{
  "d_model": 128,
  "moe_layers": [0, 1, 2, 3, 4, 5, 6, 7, 8, 9, 10, 11],
  "balance_bias": true,
  "n_kv_head": 2,
  "qk_norm": false,
  "warmup_steps": 200,
  "batch_tokens": 65536
}
Below are experts of layer 3 (counted from 0) of a mixture-of-experts language model. Rows are named router (the router's row for the expert), up (a neuron's input weights, with its number) and show model dimensions 64-127. Each number is 500 + 40 x the weight over its row's rms, rounded and kept within 0 to 999. Numbers have three digits each.
After each expert's rows: a language model's description of what the expert responds to. This comes from a sample of Wikipedia text that the model never trained on.

# expert 34
router:532577488519505454493527503497515512482515471467495511554539446539484525599478500534482481547505476489517537464430533484478546463561484461547462447550471488481468519468465488484506502491460530
up3:513483493630473490502491503537464535480447549466468490504520542539492477551468472478520459536536573478466485504425489486446475465504482492500473546499424550466501500473511510556458493546508534
up4:522526498547554514487476531514537598475481412445457451521460565495562481501509431496515494499515543576467455439443539486469562482495547520488462529516522511517514502614508445551541467518471517
up5:471532485555473399478547529435460503552457494531534432469509389454581502517506524545601544513523503552521509512531485481512475390523508549476515527477489536527524554449494500506547474525503522
up6:464503474447467580484486501503479453495525455521472520570477542529479493536474515496528561500610512420465516560539502472521474463540463498513490581546500569479564542422556554492434413517467528
up7:560504527494488529504524547590541505467479518484463538459521548425512495418534528505491529597549482574446504534455533457462500630438516513516522491586523494533465461515470502499469493525466446
up8:466599476489500516467477462454564541602483512508459468446550493468410542432471519584460519573522500439525449424538554504559507586484499484491455555494466486482500455586543490467484510485533433
up9:527486548480535519481495525531421497485430542505493432536555488446571535535535480483535486517553484466507571537435495513493529529517523485527502528475580503575472520493554483468508470458492547
up10:506547461516488491474519496478515535526479558447498532427499395423482530439488571481436553447549484401511514473523504466482459491541544457527461454462476634492538486481488451467447490491504549
up11:530516436541527439511489433525442467543472517497500539525532521492422487480457417533479422550494490537456495451522523419506553429500513400518473475548460522484543503485515541523491539460558513
up12:459499458527558526513536481534500505437546612488492528455519394542498513488438482498444511486500495424518515461450538545523507587561476487527504483537482455517445450470476462487462497500488499
up13:535481541549460499497492526476491466504403461512484519554474456502427516488507473505481513508491561484472439452438518458515496500475492444539512546518519477473499483436543524513497462529509550
up14:515508545459530466498536482549446488479469535490423545558479494549607486543443497517493506473440485529543516481542415561479510484458523435562444494596417549509470539470471470507518506506488454
up15:547522437439493518563566552460499476519534540488538498488503468515473463465502548514518544512465553472494459511534491455506510558527433622477462527456458424418507511475464534441469475420569451
up16:505440475475487520501489514457486528517521545576476584483512521482446514520555515533521441485500498430564422472521507490506539474486538469517448488510486561513565525481499472551508505436481520
up17:524564486506509428503493464444516520547541526472502581522446474510495477540440465501497414552497541501513550473493541449530568394535509474519508421494505454473438498427438477459491509534504490
Description: Infobox field labels. Field names and colons in taxonomy or place infoboxes, such as Subfamily, Family, Genus, Born, Time zone, Website.

# expert 30
router:526504469521521489441500459548532557527415494487516573582561479497511476551539566520544475506515529496488497517492509469478512464463514446481495429489464530467488554460432571493562466501487473
up2:434514492507457548478478461403528558512444432464510549522534509499478468543539455520475474484584538654496528479484465527505540516488522468482526553566536529555501484492514481486567480485517510
up3:489501492535480569504541486550555508556474479464488516492456472528484432467441499530576466496535437448520431554491467479503592529529491500442597497544510429417505470446417549536491557521494503
up4:508567473500540522426433511601532482489411486507466482499498469541526462539506432465469486472478515465438564516466458582437552536449449475538530489491540525452470553484477463467534462506563472
up5:548468475488470496536516516548547608559550512479530501521484476499502451447510501511528508493441552583535523505500573513464510507505510501525462481481470556481465538500467467585512355437536536
up6:438529541478575530511573440491549501478507413498470471506513542469536470509520546546486510463580454547489524479476529458534524456544504498513505473490516584560490482502486476440493552495454511
up7:504573504548503535491488569560545443553535489533440491543492486465436536509456516487457433457452540456472517479521463561461535420531513433513447477528454521452478528433469448541560519492566507
up8:499515478544415490525532440526463521483567494552441496482530471554500562486483486531476470529481544511467500501478607458494474492541513510520443561513548528495447533524513491466535585494503497
up9:516496485557581488473555469446509566506476517487500505535443511495560473489462452504571464473543492530509449506530467490547547491493483432481518509541452541551555532508490506439536500502443457
up10:465568476520463483506467418459509516476445476472537541454593473523507503530502404472413539490441520527503542499462490443494555481494490513551405479582524518424457527518502490485483515548511428
up11:549555595544550468456437456541417462522451472538526458450466500506491457598446498505524487561494513427421501499434542476509523528442498518476523538476448533541519513499518505485517522494388441
up12:541448505474491501473569511486516588468462540510560460502458545499505445578468482543542476532482536498494488516390545571490465544394514513497516412529475487520466494496461581485492488472501444
up13:544496467460426446456523435588566518537489575536509525544480525533471467507451547524582564491497480456442493543469494475534461544514572502406449547508538535498441537479519538580534440502508527
up14:549463501508445478436513516585539462480438467481577493525563496539512405522552463514451569454500503553515557417489431515500502467508598487458507505507449520504510542468539526459479566504493436
up15:503575496496514580568602464504460522482488490475548481472474518570551483552513565522493484531545477523531445528551501459433497516533499451460477560487520502522423485503494500482530482522496563
up16:507518544498575498574504435502521505440533545484507560540563502534479522536525487526539527480521461541487512450532544460421463429471477549507474527444453530454509593530495590450466484592444510
Description: Space before numbers. A bare space token before digits in tables, score lists and dates, usually after a pipe, semicolon, comma or month name.

# expert 44
router:496589479490566506510478489480551491528496517486531515520544482513519468586520531530466493514475517438543480526451548495448482437480503510521448407510450534505512549464421452450546485500498529
up6:490553491473408526496533526459551541439523534463528509614489555469497473492565510532507468490486580480482480536542446478463539438592531513527557496496464491493442512465521427469450531529501478
up7:497519440547524491535490551548489523510503518509473539493538544525556546524526547411521456478477471521555517446469499486491500392520566442474503483521479521537424556469449489470521489553507473
up8:534569500506567481471495481461549490453528546556520428497521511559467527436499550563470436488436483493514485496518488455451520466516520520486472499576522564575484487454494442517536459494542534
up9:518489505451498447456427479483446465493515462479555478487543514489479508490522515509471484433480536486496456459557551396492540465567476491528438605532532481429487505570541518548511481556529583
up10:518454537461514474448456562392567445491433530525559447586609489553536515515580499473496488468508559554486509507532501590514474488514583479457429535457508509488520483552521463472569520514463450
up11:505555525484478547479524492501561433530501556422447545429578469515485484515502462441467537495440511495533459441539523549478479475463512451499469488515409523483532541470411415445502528524500532
up12:498486511456427547541457532529537491584545478490489484448525465475541571452566502501517452484517539406565519464570456491435516427490568490455491506544453404535440562464481459466511488481569500
up13:502426474475613580501488514534495561495525487512431528483434528511485480514587578549466480566522488516516488442463456490478510492532471539516511507431578494530493521497568502453445536474567443
up14:462468505409474510555477495512552526543510548422473560448525579523517501546548499531505517493427537463477533497493541514500570545534554468518507490510547468496464527459462495517466454507517562
up15:504530534525440527525525505465597519456495495524544530492461498447504491490564508509549495493460559474498503540507482528471522478566485537508603523497505474482494540516502494460521510586485491
up16:521474552454516505519518482463490547462419429501494509544507492529536496548452446492470542532500468429465530494492451459525503503519478449609533493496480489524564460483464497490462539541513588
up17:525583489512476483506469444501446485480460491539486556442503425538514507570481507535508484512486507547485429458500501585485504515543521505496451547474532511433545496541442515455572415546441534
up18:517452475423407532509562502518586531466474529538502441500433487515530487519532527450461550472506513489525501483495513447456465444528543533488551549490452506501451554519503479523486512484473461
up19:506437544488464555504497472515497542547458470490554506481525484471484502527519480526535527469512587465498460543490524553492469439470487480516494498483511500536529422458419519513544586487462533
up20:428528498435644482446483449492545540541468474487509520558478538532576505514470519488452506507471496433550516504504522516494507482506432499544489456561521558485481443444493442500480461490542480
Description: Table cell separators. Pipe characters and semicolons dividing cells in tables, especially election results (Turnout, Labour hold) and sports stats.

# expert 56
router:567525491501543478475483463533511513501451493477531592515594511503513453568506570512507487499496557491493534596468521474482512458534450479487462437463429508468557546458443499452548502512495439
up6:474527529556551488450497439426477468458457512528544443453537558548551490453431508460514503542516471500563530539469549484477487585448549514514467465485507468455540498515438502468480525523526528
up7:543561503500548477566484485544495541484507587488474514445471524543472507414464480509538492513553513449528531487525465487520519530543451460528452589500539488492449500485495452535471532469510483
up8:520504550511482479579532604421506540599551471531434525530442428526479546461540457482502477477590539510523475545509496438481528547523515477508528494412522475429463492536490483533521515433470486
up9:475500499447494457500536520471527472475460453370549549535452471540504491537467495546502428545512420573473552551485502498486468501544521452570456496536474536483543511475477530509428491530543540
up10:509545502495492469416491469470472523501482467476460541494570498499458457525565507540571502529513480460527497482520536493516542531543415492429512565525540489562506444487530479520383489522554503
up11:468585541478536476503495499461526545510517575515539518408529493452552512548510466458528519558466490510473579522460484498477523575498510572554478494475510538429512524505496550570492535534545519
up12:519549501515543596445486467485487456577447545514534477486482538556516496494501511491443479594463515426512559532468497485497554517482477563515518511535519504484507488501501501515457512505507497
up13:468533549454505468521497474504570512500491496483541475496523538503521437574565438515500584499485574490453568515418489472503428445514452481528489532430566489509498456474506551418452463528553442
up14:508571498468429477441457491505573484497494535515508558524534516509424513447504522495544454538508540457521519554490522447527539486512485527482536493477517517504463493412489452422564459508585418
up15:557531530526478569496507527547451580482437504545451455482500517546564425537492550456425513553510563573532494478550519475511532500492479502505469457465404541493497470493540523510502566477480510
up16:427443553545476518463465546469464461549514529630423502428542573501474473525492476484508459451506538490522550524454517445527446552437402495470461483604486543523534512542519475497565533520454527
up17:495450472525473463505471479530420526524457464509516521551489452564460510527481452452509478529418507524524524464484576581534510450529509491479465501426557457507520524494555480504566540463437568
up18:507479584450543437580521537523519492513469560498498561464555509513488529572526504475522515500537500501482534513477555497479437558455478573561486529417503497452468496513487515479557500479481471
up19:470535485455553571501563532505547467475522467523535494540515510590529494500493555472513524451564478557507501472488469558435468484503481418455533525525532537414542471436486475481441495454506501
up20:567506488517480559506461484484507490476402482524518497500499399518472473467519555524503505512487483449547515507556432491521527445553505502539519450433469521538556434497531512555489548483498415
Description: Digits in numeric tables. Individual digits within multi-digit numbers in tables and stats, such as −11.6%, 11–8 records, years like 2025.

# expert 37
router:562523494509594530483501453491528519533447568478596546513537469560518498510529509492419394543459525458534550526494517464487556416515452486508499407499481511500534505445475467451520415480492516
up7:504570506513422537528456471490528419557488549520608498465467506582487394479533550486476446470478541489539509550478625455555553453484480575532518463512493518526451491541518438474474453537504530
up8:472462463498487468484472426473500481490513552445630481511561493378554507508528557514553501487473552494446506503510528541487482493492511531448582545482480524517507514518497526525566485528537562
up9:484499566523558506463502448452470498483442509538494583437544496500475469487579467486404565542463502502519501471442529478491485453490493544571439418527480514525495446440581529453492495538443506
up10:475492522497445458462507494505438484485526512472540579481435476617495476460471495502490485524466460464522515498559474445451453483565566487428506436500456525521504493538440511470504488507441420
up11:535520527574501497552569422463496544513499486511479577469500499542493509537547530507407485488438524485490491468505394470492570457548491462517534508543506435481518474531501527552533522460523565
up12:519519521488462493520459501457498513450510523542487533481465483532536427526484515478463475415525472442517485538462535539523547545523521481557600464525459539399456532516522496467490444494554554
up13:538520551554536509561479534469531439491455568539528587561492479557476485450484468446588450499500516504501499547430544437511467479476498510534444497539407550528458528543437521429526472482511506
up14:501424588556512509491513574516537541542472500445501461504552479476529411557482478494468494453422561508496538472500522451494537511464562512575510486502479503557500501433503394548489464509397445
up15:529531459437439505482501535517551556453438562478518544484495512537539464514551519519524507584458522479539479463541459512511489525628433488466569555469573475536484461524495465437549575499450487
up16:512532572475439527538515462557534486453463503474477484524552529520482432420499426481412490575424500477491512475526521500470492528474386471499517529467505534530568507471517521448470487484495468
up17:514530534485574459584488518513564490509465427475503584522492510516518485536499590479505441524501544523516585511527498480560492481493431489513436532495531451560466474525468540454534476508530459
up18:515498473467515527514488559457455473492478560526525504504556427534586461491478538454490450518505546532503508557572479494449442530467468560487503531525566479581489549441492537539466495569434436
up19:483404504469511446450520494546482527483586511494479565469493440485547428489494527502552437481486468470513476553484477515469526517488498546533542506520543468498505461556531475494479522493499555
up20:487502484452546457499517552460479506550498530496510612533537469503474534493515480478468459512488572511531523555489473515510510445460501460414504460565505522493490533539454412479480413500575520
up21:517431504493543516468496481411570549527531541478473448513577528529527513523453486563481479487480479487503481534581578476478534415502488536491534409470439502528491447424487511491541561486501496
Description: Acronyms and digits. Capital-letter abbreviations and codes (DP, ER, IRS, RIAA, CHE) and digits inside years or codes, mainly in racing, sports and political text.

# expert 36
router:533510495496511531487537470530469473503498451442553502515522486515570505513495571552504488505519467436519560520464478481479561430583477493492492453479451460486477542471480495423549499503445498
up2:455490469507496542505455461513460546536469453444552510489496497513491512528553526471537520606500543524448534537540472523446515501572496507585470577521558492555488457503528537485522410554529484
up3:512468511406483519510558533552437464419528474474594509486583482452483494545524504518467485508480539492515544581434484497464563470504461447494576479448461494501488500478413458529542518495521543
up4:525424499493490457431597539485515477513525476503468488496409436566484438531505468486496492485510506476540489464451530537529516529524537528498542551492501556508553519534546497492498527475473526
up5:518511489499498520497513450511511499479412485508470491523504533469569521519469485545519520621479463515491555526493525480402469516505467480437501513538450525540510502561410535429469480536459469
up6:482470442485517487489551536483430566566514480508486414510519497488507430482512483529539579504471476535483556455461524455484478499519541473588544548562520473529551614508496509483502404526500497
up7:475449452479500540469500539525562475493502452478495506499518494529486465456441482512490468563478504526459503495465430441531550543559443525511463478442507469534565443445434437552477388538457475
up8:518477460499484472528472476436470475515457523507514505419510508549465453493518463524487505469534500467555469535604543523425461460534535531499529547519567455450424514441478463479498536526502427
up9:446587530477499495478461541513489432514478458506550612579517535495517483534493470483539518552406502514419501533500491420496562509514517506482475430455550497442547473466510487548493441536498494
up10:536476538497544525441517507516474443519458481544563489431556459502471530494487558487436502451498567457492544512609458491547483465482478490541486485544509509490394499502498521536459538479497601
up11:568484521541524525457543536462519451561508439455543472523541565511502528545495529480500511538446484447447430507508516478525606499518492471478510470474499430535530512460442557541525497530453459
up12:507486529508421416532515515465490530465527521427570486523538533507502528528508515431560472495524586540484517522486550489527486459491451555477456518551455475492474463529484595533499456556519478
up13:509517455423557481438450490520585507431518501458421562488544523554525506455553533528483460509539412542442566486505449489531496494497481521541546530535582506557517530520471503476510497495478454
up14:471539477547535521508502387525508576485472540528490465420511530517460430413497505519496495495514449537517527514566518561523475573467531482510539489422461515471486544525493518401446463559463545
up15:542474572541497533518632435494471459422516462499527502483496516501554420456454531485481453532502564457421483514513485487477471549436556533493555468476566541530447501552470480469535517533462443
up16:466550477498542458545526507525427461472462474460540514460507500454433469395547470458587487501387499449451461455473482490489574431466498460444522491442535444502532520533437429481548541452485517
Description: Infobox field nouns. Infobox and demographic field words such as Location within, Born, Place of death, population, area, km, and bullet marks.

# expert 47
router:505566462544550527457514500520564497517473493458538522517522472545505462563520578517488497488501491491472476516470474462453561447543500419503439474466491482458530570480452491459563490540449526
up2:487502487521532563453523549483463510584541517507510445417519517425541531532533537521519523479496505414441502559531473470486499525532535446512521486507496507513461544502477469527507519412473508
up3:522528550563489559483496494509462512490553590475488496502519485538508443459441467477478532465441476512526487528479560523425481472511544477524499512544523474590530485549453480464518522552485478
up4:489546436521444504483498509567455469546474477541466512466577568488540514518536519529493437527455444492509540550525480399532537497517537454517545454554531466544560539568520460494513504539430560
up5:490545552482487573509483478516561533493526428471463470434506518521522427470566552526491561464428428478442495588503527526535517530466529519460505547584525456452521425529491468539473488483460556
up6:546507528554582535520493489478497492512577505460426458536510478543479518551514499536469535462480466473563442471595483484449531501506480523489538535513483493424484535483513597505520471550535578
up7:525478565567462461527489449625503555602469449505530476503518452546538466453467485530526523468461489488467474506542430448511503556472522491505480461477466466465485472490545487522517447520488480
up8:472537463484537478444499537537527552526508483395498476544570476527439529432531495474480503494500434577468520485574500510483486507459583480501501518511493534501553517496442488493475472570500510
up9:479496573481455465526509544521557571428491525504493504567480495495471489559468486544447526489554506632458489462494556491460517529478502530463515558538510497562505462419539499503504442504511506
up10:482481523467570538442521460615490554535485528554441493555557487546492560530568494483501473485500547453475457498552462476504481505493497487401530485521496464493559485500504499527503488558547560
up11:438507480551554497493491515430500439522459518495562473493547480527432532490548517445471478437501491533508484519469472420591444551553471488557483481487492510444529493534492530496532457512459554
up12:497509530562488461467529478503552500523473505487529437495451529579505467496505460464563525525545551479512430522533438511432499479551474465507530536417514495402528429549458440498547506483473489
up13:559544545494482460491538508466538449436504522478532530504543463471564451476463501527575444480526428497548475516474549472470542513602495554504510417511555420524506517541501508490482493509553442
up14:468480495531501489498510531501476509503501447430546444538541495564570524597535551465473471464501491418529421480478493505493536499492509502454484501524562549455459486452521497465429474506485496
up15:528511523588459479512489522524428464555541512488517482512485468547526524469538475488494419485520506547533431562440497489511527457502500461533460478495465509517505470505472477558524445570481479
up16:508541499569523518476459466530487459499535467550505573529445529469481472568568516515499487531475455408529460500479459532557568491550518559410432506548503458479493519591540521502501464518438494
Description: Definite article after prepositions. The word "the" right after a preposition or verb in narrative prose, as in "of the Academy", "towards the Channel".

# expert 22
router:506540581525581485496502435514495516522488502524578532542563466535498484511512500555447471454529487444544489551491508508453572510557421462496506489495461484500502515498424475444563506527444458
up2:450462511528486431460458529472481489590559487457420552519540492605470514487476540514509555437543557514465561508490486421516535447462468497478519524494473433460503570466486493449453498429420481
up3:554502543498531445498506454484508553496563503534525429396436470527527453536541520556495539507454411450503520459472540462565594490461472508571540552467491517461476494484499485515567451537468375
up4:473612466523536482525529433509478508497444598559527537593499534474456479483533458463476452515527481514534513453439495520583476473492476462574542607584525540539529477584527464458540477470496484
up5:469542508476525517573531553474489469504492478517465449568510521487491500561561476558510485456467533461570517457571519556512407465531479548547485578555430541525500555424527516496514510524439536
up6:511481550547517496471482520477517497487425502540527499534531498489481568503606430434425522458532480484483549527556395525506542513538429507513545489476475491505484483472466504379508469501514504
up7:469478501462470489545511402477547545529449500431566551418628461476523513556513504477536490501566447522446511477438553534556512535459553553491505492462529503466498534440518432515484440499505504
up8:443420508507474589548471413483484518600505515526485475506515451457618546533579521509479417531485571506525460566469461548508554499555436558553522516471494560460491509511488485458476466498500497
up9:507538576444409530528511476568501525452523442553558464521519488566492557477475601500508492457440498490527496389455463471478577423527522535461500504501475542407455531485488531430532517537523487
up10:481504485554539434513528479519528429487535459532452492462514456581420480511476461504572476537438506516496458484458504463420468482451451471485581493486436449532553553528549530536493440568456468
up11:526483482566479552573531407408554549476477501553544484464490450452538509528400517539456425496506496480562520510493500521440485469475426540553512574479477514555404540528501487491471509510463463
up12:442548465475453526523473450475526545504542428572532515513497463559437464511516521502476524475416430554536558516534463501524438493427479535488495481499542510598499561484490539507553504482460503
up13:487490498449499521484531453523465490479511507560480486562561494518466481456532491482497462457469482444436398477532571498456492501561478564468502486489505540503578583514524561515466472535496417
up14:478486502484458530456474449501458506449537532497583536511506485456535470520558499451521491457443532520477499559532556526498569456572490516450466450475460585530490473534526563471565488440462498
up15:474444455488511473526557568478477484528472440478553441451539546583503508518463498559424483499561473529540545485459504499487489538551459491565517432510482574480500521491470544521548576614475523
up16:473472479457458512586526492519528543557533527460442455489532536540536529508541521500565559502584536497504518525514455476539473522537537488544436475457536481545498499457428477426532445513453510
Description: Table column separators. Pipe separators and colons in wiki tables and infobox headers, especially after column names like Position, Notes, Candidate, Length.

# expert 19
router:496554487523515460471458522521585547537444478484521528575582430537486464564492477523521489524515466479549507501500536457418505459496473498582500456502506481467508571488446489478538466498494479
up6:613454477503460481449481594538537513491552500496464509501488491528495493501548473449477456471553462544426488508476476424490455525547494444584482526504443507454527514433517481553522493464473465
up7:541491525526472522465547563589588498492459466465499465536426575535474409530496521539438531525489507501478472470478494524526517492536500489465500479528485451571462542495508482529557488508497548
up8:440468488513428435457425533442544504550443488522517489476466418481460431417523463467514561509506577488525558499443566527485515516473522493515568483509530481576491508476500512538474467556545553
up9:480511500543463496438448447496489553548490516461478479485530509512580536513492483487474531559536501530519503519543438578526477421470476478457505453524506492449526400513553508570482537529564479
up10:449498472496497534440468436540465477548438448467536533533547501462486529524557513391469508431533538545514416510502511500466481450546491447442500469497562482465480515563508483460565551520502460
up11:455436457564545534523525564430462542529441506484503549502537437512544429536385525459505539409474514444549503489469522447463490536513470565482434553467573490478581455532439450449565533467488435
up12:532498503425536475514438447494483459484461480493455523595572454512431503504516448514556429537479495475517527512477554433480455573525439566497485495423487573570504523493505521460541457534562532
up13:503508488561505563486506534512495510489482490443520499503522474500453459488518541477470543549511454530496506516482491503518524468496508504514513502490562491544481556472568450482560511540486567
up14:524571559490444473612512499467429527441534470469477508504525536568490464451562485518537449452498522432466503494498503515477444493512449576458453542449463531519467487564546514508511529498531515
up15:570468454522468444467537478519488481473590436418575519502542477493509560515518491505469547466554513551556485477487520485541541499539548523469465566539532461470510526465539453521546418476499445
up16:528460580549510570539554499495537486513463561469450539452524521411452454476510499496438495462515494500533507454448531521442530505523478588422463478492542434479432520531491500545513545526465544
up17:436547466528515543510433481529478603549438430458513496549583519574451482511533492475470540531446543525542505513541498473495497447466512498515487422497501577551455473510505446520480449526521477
up18:498459502588491480479552510563484512446514504516465517455438477528542465525435561483478477536472520467600530531470566527479542509499492453515489435447489522499550518554546475435480563513482456
up19:539499490515476510467457475565527502553442574548518510515463451463513456451536472477539522530530504459576518544559488492478555503410428483512529517493480434419432498561552415519480517484572447
up20:496495550498545590550446503486484519544477424544500419549531509484494473548498462458547508464481476484526502477478507449467577435584504512545534447474421482506543460491527513475538488465463422
Description: Spaces in tables. Bare space tokens, mostly after == in section headings (== Plot) or after | in table cells before numbers.

# expert 21
router:524520499488547512479492499477537477503487472458543488529624496529524462554532496565469481533515501488510470558441517485433520428560445476538473430413485430493530532509422559508560486589470513
up2:539527452527460546564544504579426535502480527497456470541493483547431575533517561497534520554506485482572496493510485529530505503410489469559498457486460547446451495477444525456530518479513544
up3:422475493505507458488539508511542494526455477453506481451494530457574559517489522481466478480478565471481505524414425469508555527531566487528444450559461521531492538511511534484511497495577473
up4:566512499463502540549541514467548510489394454526493508526497535536538537529518530497546511417526471466532458476458513520458492420561498540486585479549519457453468501497524524492453549516478471
up5:497504555508507514512503545584522505511517517495433534521539570499537575469517538568544410507433542463459445511502431420551468460443472511440552456523534539500475474584452450513510569511471459
up6:480540525468537525514516522483507570464500433529486524476412421505506507510577444537454486438460474581507505490470496431485505436533500532487498565531461464466537503515515451537479433533469463
up7:487528469545468434528534521501547504454496497542495540559473473502544466557578511523588511474537546555496457501602506526517500456480477507485562497509442578442483514466503478408493432531558457
up8:487522472530592452508557496468531475468504474462442524460543402435527478544542432430489524561462486555508459455558465507492483520518554539502421498457519489445476572534519593552509545535465485
up9:481475520511485533468564477525474550459523499554537472485457451497501515495519503487520468489436497484459539569484413439524529510475552544525534432518464524494470531479517488553467516520436537
up10:560537486540605487514465543414516624521520536469504534486447566523452461499464498519460477439560431494570504429446443496436502454563470570535528462500447452475521516493473495492499487550519487
up11:577539497481489523442511502471568457511552488469469478503429512474505470463504461446537491488532515493579513510521498538577530475413498456481506522557482479449480481550456508473495511532521488
up12:476472418482470462506457473532551516542543455610616493504524506590511477537496466503516497516478535565490506482518450480508476562502487473496474469559487471415491467452428480580528511470556561
up13:547492504502481508589496558519526497484512485471535514495486492488416474500514486461415539427546475492545520514498520485517443478516423529384468546532476447533555609451499485534508509500517508
up14:518519483540551544572476462515526503460488529501467494532390471480489465456523473457572501481532492457588482447513560500576550528442491460450506465412502440510471465506511482433446520509426506
up15:461554512551480555426557492493436485479516473487508497460513478504513430515468464492534452458552513500572466494576491554473549499500452490433446473469560489396537463466514523507481539499507469
up16:546496529466554514544479470575487524505532487493500434516462504462530494487586581528473566527480514546559596521466481606418500503475566490496463534532498518517537517470519493500505494486551435
Description: Table cell separators. Pipe separators in wiki tables, usually right after a name or value cell in sports rosters, results, and cast lists.

# expert 58
router:599527487526593522473530421512548542534448528464483538522561528514523445524526499549521498520577457493495530549470496484470518444523465486539500462510474499471529536457477546508548485542463448
up6:544520541543514541591511506435526517496459492441473437502457505440565551480550477580490568473566520491495544500425544534467492469492480525469568473522476475416456479453566560421480500461528495
up7:611482487511499509538507522537476534455490450456507524553473500471511479509472471480540476548477482522529484535501446480477378532444572538547528492445510505535446482501481467477463521554511420
up8:521516544476469458498504481527567533562510480527507407490557556531494462519532441576562541558574523518556460530498526532508477501444454508481511491459492536492537562549514511507553499466501525
up9:474532559575501490478469500512471503462466559503488489490472499520454533498460525420428526470474461423537479574488496520552428491460471547543485427505477511497529555568492553544532509469415506
up10:473437585462575513499449551473554458527541584477529496435555515510455525535535428477507522497461527504468519559513583493505519449555529500575466424472529570471512499518513469519430475541492466
up11:536541525506552477478493509560451554510507470462443564518539537536466472532503544484547482480405401472467506515471541531486485475528533533517540472479512547513524559461478448527463499484453507
up12:469489500463564564488495461459458500543472572535514496554501424526521508454524492504558529533461428506549517542540418515494452537595536505580467521512490515538429537553433486521537509555516500
up13:522480501564523524474481461448517504517465492478479518564474626417504539570409488464436508486530512490512503524494509601514470501471518477510548516436443521503556529439562543478552503450377481
up14:506484524506487501586557541485527467553477454510563488544560462532500519473509488466474429501496585522475501544431507507597484513503460494464480504476468491503522535525499499577509519505480464
up15:527430495462463434527484499530486506539500521518594549503519472535466570571505458447505496500546508472511559495460445575511509515447534504515519438465532548496515526548503534467542452523398488
up16:532504474490520509501568510509466609493494474536444532556483562540510514548520500574457486457508529510455431531501557454496515509548493537516462561476506491465422509469560504499554472510525386
up17:457529550479552525459499494464450489472502572503466466527536471446520506485470523448511511572492487515492517481539524525578484518539507511387397499477504467481496471570458458411496409509577527
up18:556456510513471577543493517501491494518454539523510564504537528482503461474487434522494542415551511485472487474504501479404527484451503566488486468493539518518506497465495605478513511491416481
up19:575488527463500454489568591498543468473497520573534480487484539466453521466497499485541445510496513485511505499419561492554440487566425453548489461497476431481474500514517468501451447517440401
up20:566481528449571578496478503486544526489466526559442480549492526549472491482586543538456482513469434554539525506469484471503478533494461520549509513505473468477556517473544500425509548532483457
Description: Number starts and conjunctions. First digit after a thousands comma or space in large figures and dates (750,000; 2018), plus clause conjunctions like but, while, and.

# expert 53
router:548513464525486483480462430524532506533464523499531529541519450527502452558554522533489485509532550480510485538484509451435543436522494467584493406433482489452537604475449485456562484520483438
up0:476482484480557483518433493498465488472539480530573543545469518515488496493535375481510538448549539533512539461416531430511445467503504508483443490534496539491525507477477519517433454542547522
up1:512435469520518477495548585466489449491497582443485445449449468440518461510458474533468548450441483414549456478465590561507492432597504511505497462517559471509473469519475516421544507482461442
up2:471454522417537515498507501459506511507516531574456517468425481518548498534492502553479529469491541521499481527436535436484486550456541468516493516500516501422479540513433550418477542473504458
up3:508507451560540452517480475501564517494525469478555514438564433429541548500462496529552551399481528442523623442473464503474481451507479538475576443535483512450492515465449472535575530505521477
up4:555460523482431531464410462580427479441504483507488448514470516501489477508546485535506487496490523528467457501536524396514476550485492489552466563463506475436521531432578450486530529584535446
up5:519471421520430482514513492444507458581520472408474460489503537604521507602544569399501561533465491540457481556487520460512463483555536471559491574481513496492504531424486456580504444495559558
up6:448547490477527536464461450518485524523458487517540527459456496523524525542472552465474531474517503560542592455475440487541523529472562479498448449540481506473520495494443547506554511501479375
up7:501501529556448559559551496461506539490503553502521481517417475515531407590517496480531483553460424482586460517537515491505536453522533495449499418514495526520463527498456548498450559539522522
up8:498525456490537504492499506541489493553514447479483448436467444532576509497596397475477528511517539477512467541502427499466399495539448570425506454552481481496519530514500440513536506555473455
up9:529580572509502432472535450515560551539535488533520537465455527564550514436507479472554532454452545493482484469453534409547433493522472511500571494544481401486478497525459470493586490557520512
up10:446541511542547440486500445419472554452548482632523502523465550463526457529483471615519402510484428481487490474549505478507521446514438516509507519488513553494488496462388509406444484498463496
up11:573479526443500470432495554507545515516510480544506513567518516556537509452528500528479537534552483536496522566458531516500516488482488519434465496554450552408499535479519467526539496568523474
up12:560475436518500524468537529577542473458478569456488497531539476485470522552559587526562430484497440451484494531514464557510477493489489413472560544484518556525489542565509518542489472497531425
up13:502458419538421476560433506494494538496439484519538437509475516411448457487448536574495510514522586502547524500480577486410509515557471537505569506495465492528565529528487519518504506539557482
up14:521536558513530526480531461429498519486509515514531580515495472410524508473456580582427474476482489539471509469564490531443506504528519547526526497503444456535592503511499569451528476562549519
Description: Space before numbers. Lone space tokens, usually before digits such as years or table values, as in "at the 1977 election", "in 1984".